config.yaml
experts_per_token: 1
d_expert: 96
n_kv_head: 3
init_std_o: 0.00571
grad_clip: 1.0
decay_shape: "linear"
batch_tokens: 65536
Below are experts of layer 6 (counted from 0) of a mixture-of-experts language model. Rows are named gate (a neuron's input weights, with its number), up (a neuron's input weights, with its number) and show model dimensions 288-383. Each number is 128 + 24 x the weight over its row's rms, rounded and kept within 0 to 255. Numbers have three digits each.
Before each expert's rows: a language model's description of what the expert responds to. This comes from a sample of Wikipedia text that the model never trained on.

# expert 29
Line breaks ending table rows or paragraphs, especially in election and results tables, plus adverbs like However, also, well.
gate0:140144130113116145112144141104135092123137171124135134140114126172141131152097102104121121146145128137146146131140110131164164126139137087114147181104112088160097132090141125093113105139130103101150093093087154139160094142100137152133112111160187103143102134121127116147105132107118101117
up0:136139143145099122155173104105171110149094143101151125139133101123116093141119132102107120159148093134154138134122083155156128121140103118106145181127144113120139102121112142135141117076129114074109117125115102078131142123122149140106084130149127087106130111111117097126129115152156154122

# expert 6
Country and place names, plus the, world, like, and the cells after team names in sports standings tables, such as England, Kingdom, @.
gate0:129094054143160122102137184080141087112075123163114103143131129113162123128128112119111116153130128156145112133151180156148111080160148101119152099151116134154127170078122163104162131158118147112093107153124135154140097133128107145090148091129082104153137104102111128104109075151106110154
up0:115120126100122145139136086109130147184110158158110171184113114158147125145122142131111134172131140139143158131135141163154125116108119168144105145129146109135088063134094095160138161159117126138127134096114120122144137121098145103115093154130172148111103134136136105127113167149160166131

# expert 15
Mostly the after prepositions such as in, of, on, especially in the United States; also hyphens and consonant-cluster word starts like sh, Gr, Tr.
gate0:110110118099107127131149135125169091136136130096146112147116132095142083134140112119094126105133139101142141155081120122086117099160136095115143128120101125163142066143126113146123143123148153131121166163119144124149142126132116135107088125122141082093111136104122156130075133149196134110
up0:106145100143145114134137151139098161147115113105139152134128110135098173057102127102132142148113120100142127164112137145166137090154138150123101093120101103105118167092134102112113126122143143142099113130163084139129141137103121184180121111130157159121080105076101107125128168127105112095

# expert 10
Pipe separators and blank cells in tables, especially asteroid lists, plus short syllable pieces of foreign names like uy, iz, er.
gate0:151136121157143091137161109140100161134154143160177170157156147107127157120145141112073102148105094186088122128144100130107132148095096124140104119139139163125145061119161140109179135144117185150111103158093157116124114150156127139137088147134108108144146108108126125150117106106090116124
up0:136103135108102106102116117135133130124123108092103163157137123092100108110149117151115108111117135152150143126149078101140123127125140069102100147108144129141127136120095111105091160132105095133117132126129119122124163154135146117132133112114095141114108145158160125093169121121109150108

# expert 25
Colons after dates in timelines, en dashes, minus signs and plus/minus in scores and tables, such as 1779:, -13, ±.
gate0:122162138084159153121119138160144133114129149116132092086110103128164142143170144115125134167130083117139071106159125139130116123133137094147058114097131121112117132087132118158161150168122132076092121129150133122145111135148100145133136108139098137143151172105136112068153118106126167141
up0:167152122100135135131156092164116132092150148150151118139130090137144103153135145121117080122139120141103115102193167147139147163141144136122150124123096141155090098127128140142100141134169095141087119127129130143116093117154110139119131139123108145167123125113155109130167104145169091121

# expert 20
Linking words like by, with, featuring, alongside, included, and byte pieces inside Chinese or Japanese characters in names.
gate0:170143154183125174075116123161146090114141161134121101130165126133154162163122173100119118156127106160146123145151134139127149145094179120165124146103109122121163185144116150141123126084093148097112100129118112157155141075133120124136139141146116125119115109128138137144126170109155123156
up0:127153153121126191201141114115139118124132118153109139104124079125157136151146112118134150122144104095153129162119118123135126177141138114101124168117105120144118112155142095114138105135136161082135103074155115125157133116124127155078158135121087214082117082120154126121114156158085142155

# expert 18
Middle digits of years and ID codes such as NP_ and NM_ accession numbers, the word this, and accented pieces in Slavic or Hungarian names.
gate0:156110086137111145147116116176135156143126135143098133088123198177152141126116106113112123091124112114163099127140111128148120175112087171120097075160111131127115142135143138105092158133182143111121167118118131164117119153100176195096134114100080164179095179144135131126110109085144122133
up0:133137099135162121080137131132119116148147125098162153155125124086133114156105123152135095111181113120184083133120115089085115158152117162125138125178166137151163179141113137126112131095146119153148111137107117122135095156122145117115136178113105138125121158078117113149128131091134157143

# expert 12
Main verbs right after a subject noun or which/that, mostly describing location, dating or content, such as dates back, located, follows, extends; also See also.
gate0:086126072161116137118179162163170113102164133126147143141135085122086140166142100117115120122092138154134119120118093123160115171095150133161112113158164093161141156134127143115104124138116134136057122140155110111125103138106139114131176129125125116141129165133148113133153116117094135150
up0:113101119136112108103180131119184136127107106143143110098133077135131132149145140120129104050160108120085163156153127127137146137130114167137158089106120153146141142135109157153097146169140129138074155121135086156105131089156158127101175133099153108120110161175160102114153102099116122113

# expert 24
Ordinal endings after digits such as 6th, 196th, 3rd, and semicolons after infobox dates before years ago.
gate0:155148114109136163108107121122140111140108157132131086117083122131123132187128087106160123152167106097142120123149143141137119111138130112115130146160153123125136131153110174148113131155103106155150119104157096123156156138107130143126124169154096124117108149132141136133138151134157153131
up0:164169135157081177120108140092139129135109124143125156093104125122129136169129180112181102140114124118147097113100101147161104136099161150110164156168125097101156121156150129108098142145119091135133139147115164098121132151104109135135060149088110150089110157135134151096148114171158156156

# expert 19
The is or comma right after an article's title in opening sentences, such as Pororoca is a, and pieces of foreign-script or Al-/Bl- names.
gate0:078126111127084124102144112108096144087157113146083090163132131130151137105113129106102094162145169145108146139143128127145148153152170145139082109101108104137125113131120117136104147146097150117112147129108169103158115121157133160096104113129136149145157122111146128140150154129146145128
up0:128166138165116132119157159138129100170113134098129123124097132161135140116154139122101133144145133160135145125131158128163129145131125085082090129144153104129119118111125108099135111103104148107134140152120136084162106123149102114122144104123112122097148101153143127136090100101148181099

# expert 16
Coordinating conjunctions and list commas such as and, or, but, plus possessive determiners his, its, their.
gate0:159174122136102109098121135102122115127117140097138101179114106131174092111158117136128113089130116108104141196141135155109148132128137110168075110133108153159112169138105121102098130102088118161129116129119145151146105119130086102152141140120108130134172106113122142118121127129114169111
up0:142135163127100096125109145123142114140177118167125123161125121092165073113115126112178150110143060125142157177165134145145149125106121174126101142105108125129105135126093115105129156129149139180138141124111133136130121159106119087091080127126137106153149120158196134151101126115110114138

# expert 17
Digits, slashes and unit words in measurements and coordinates (1.83 m, /sq mi, ft), and taxonomy labels like Phylum, Class, Clade.
gate0:124152103140098106112105156150108137100117121151160194157124084130102140093166098088092138119100130154154150161168154170104170121141142156137077132109124136100117120096136120105138121100129085080110158113095162173141147119090145124112158114121130114123112102125161136123103121096111115127
up0:138171132127163098083127158124153147127109113186130155088110162126130112108079101120151110089119112103144144108138091127152134150137167088122111117133095099117118114153162121117148151123128134113131099136126119067117065120117137141113113150136101140133155114131102108109133146176090139093

# expert 8
Word pieces inside foreign names (Col-leg-ium, Cl-av-ijo, Qui-ñ-ónez) and first digits of years or days after a month.
gate0:142160147125154135086073103086119072088091117149145116122168119113168121136118104146149147098143100124092182141121143178142132146105135163134157095109138111139106128146118143079144121158118104104116122097137127117116104138086129116109097124103139141170122106106103137133106129124144135101
up0:079124099076098115113103154123155197110174121142123163159122142115117099139146175116124148134134161105102066092116083175150120121132136093124155131149145088114142101071137100087170125146145164179117158158100140136092124109134136161152069118088141124135114093130096165062127078133107103116

# expert 27
The word as in comparisons like as few as and twice as many, than, approximately; also month names in dates and pipes in stats tables.
gate0:120161133139141130067144099072132126125116127158147141111152138149135142149150107077120118110120129130130102131150121100084147125120165132087150143099124118150150130087149098104169140125121132150117105140113161139131143152088110105205142112125128126130157152116166125134115125187130088122
up0:153165133135157107111151157121087147093119142109179147137113131089122158115140085132111119107179131104094145087184143137145118136157115100140160079138136127145115143095152110049104161117132113133148151128134162159129126163124137193139082126122122138103050142119176121148117145144105147147

# expert 28
Relative and subordinating words such as which, where, when, that, if, plus the digit 1 starting numbered seed lists and times.
gate0:125128156153154108150156089138170165154114105169101091122100147155175123121145115110140102119125162116098099130124079097143138127137137184139118111128100089179084153106127135128165076124071176170144124156106120105160109122073109116151115129103093131123105113112156118131096128144111114149
up0:102171126110130129135166111143147166137105108108099113115133158135177095095097157110192102140127132121111119113105113136158141185085063131131120142130138103116124134143136100117152072126116142135126123170144177168125123169102089154105069116152138161159152113135163131119102121131140112100

# expert 22
Periods ending sentences, often after numbers or quotes, such as years old. and ". variants, plus decimal points in numbers.
gate0:103075116119125161119100156136121135103109142079120143106112114155085180145136173158178143152131182131163092109117107143118144139146139154108124098154132083114158093100102139133148170176113127160141181151144144139107119095142150131135152111091122139079122102154141130134103092130104117075
up0:134151147099091086121192181122113145114152089190104096074084124118182159150175131104131146104099154117125150135113136135117120142135148089126143124153113145170117190092105141110123116149090082133100121123159121158135086122129120118141152138103121142148115150131130166138130095152145157111

# expert 23
Prepositions in, on, from, during, along introducing places or dates, often sentence-initial, as in "In January", "in Algeria".
gate0:123136132140132139147131147118124116122118097114105096087138153161139132099133123115125172131141155151132162095102145149202177182137159121115108164100103107108174125117162110131108125109089085119131092180153121120114084102130123117134115162140147117097116158122142145131101076097183128118
up0:152151148128137139134159103106104143129145083134145122092123113136112142140125157095144181127124120096146174108120146123130129147119141159093109091088105099122140145072145081151139155136133096079101122104119120150108107121147132134121105113129095099092139134105106134100143145162161138143

# expert 26
First token of a new line: list dashes, table pipes, section heading equals signs, and blank-line breaks.
gate0:096137127156155103133121112131131105154099096152103136146145111134118118122147118093079129095117139139108095139118139125132151101085127143137088167102127107151102114116101151131131130104109134128113143108139106112057122109091112116125104099085144118139165129136160127167124156167123111109
up0:110133141112140178142173126119133145143182138141130105130131134108097148129096110097142083125148112119129125109144081120126081134144091126151152135110115117084160108154152123099134140122119131094092097108135117122127104156100099136183094106128104107106109141085120182103120154115116144139

# expert 21
Line breaks and field or section labels in infoboxes, such as Personal information, Career history, Died, Area, Time, Website.
gate0:151132162137142147139128151130119132129126123132129102100147146171125096157083136113137122128150126077122137143165137133100121109126101097129147137108145173104123142101137138157135124088123105127140133095124143133134120139161152121124098181146159105155062157128174139122164156150125127104
up0:149110127117141133167122149149142114106129106137110092109123107161115119095164141171102104156151148102104102102116127164115112149164136102069102121127149126152143068094131130151118125127111139108112137101119096128172127129126101102108114135112136119134119111091130170174137074126177120153

# expert 0
Short letter pieces inside rare words and foreign names, right after an opening capital or letter, such as St-em-my, st-ub, sp-ina, Kw-iat-kowski.
gate0:116105177116124140107096079120151171133144168147090089102154106129134108149141106123131153135122078136125076128127119134120129113145142110150126118144142115152168097083086089110116131135119170120146134087156162114101134113156111131119105110137171123107174115106155122082157134116127124127
up0:121210135121110087120130107147118087060161118120082160145143094132153153146080142105131158095148110169124087077111120118105136146135150139164107144118113127144124130132111100106159089147144097109144093107104127114117148140140157148162127140142139144146136115157144127075148133175137105137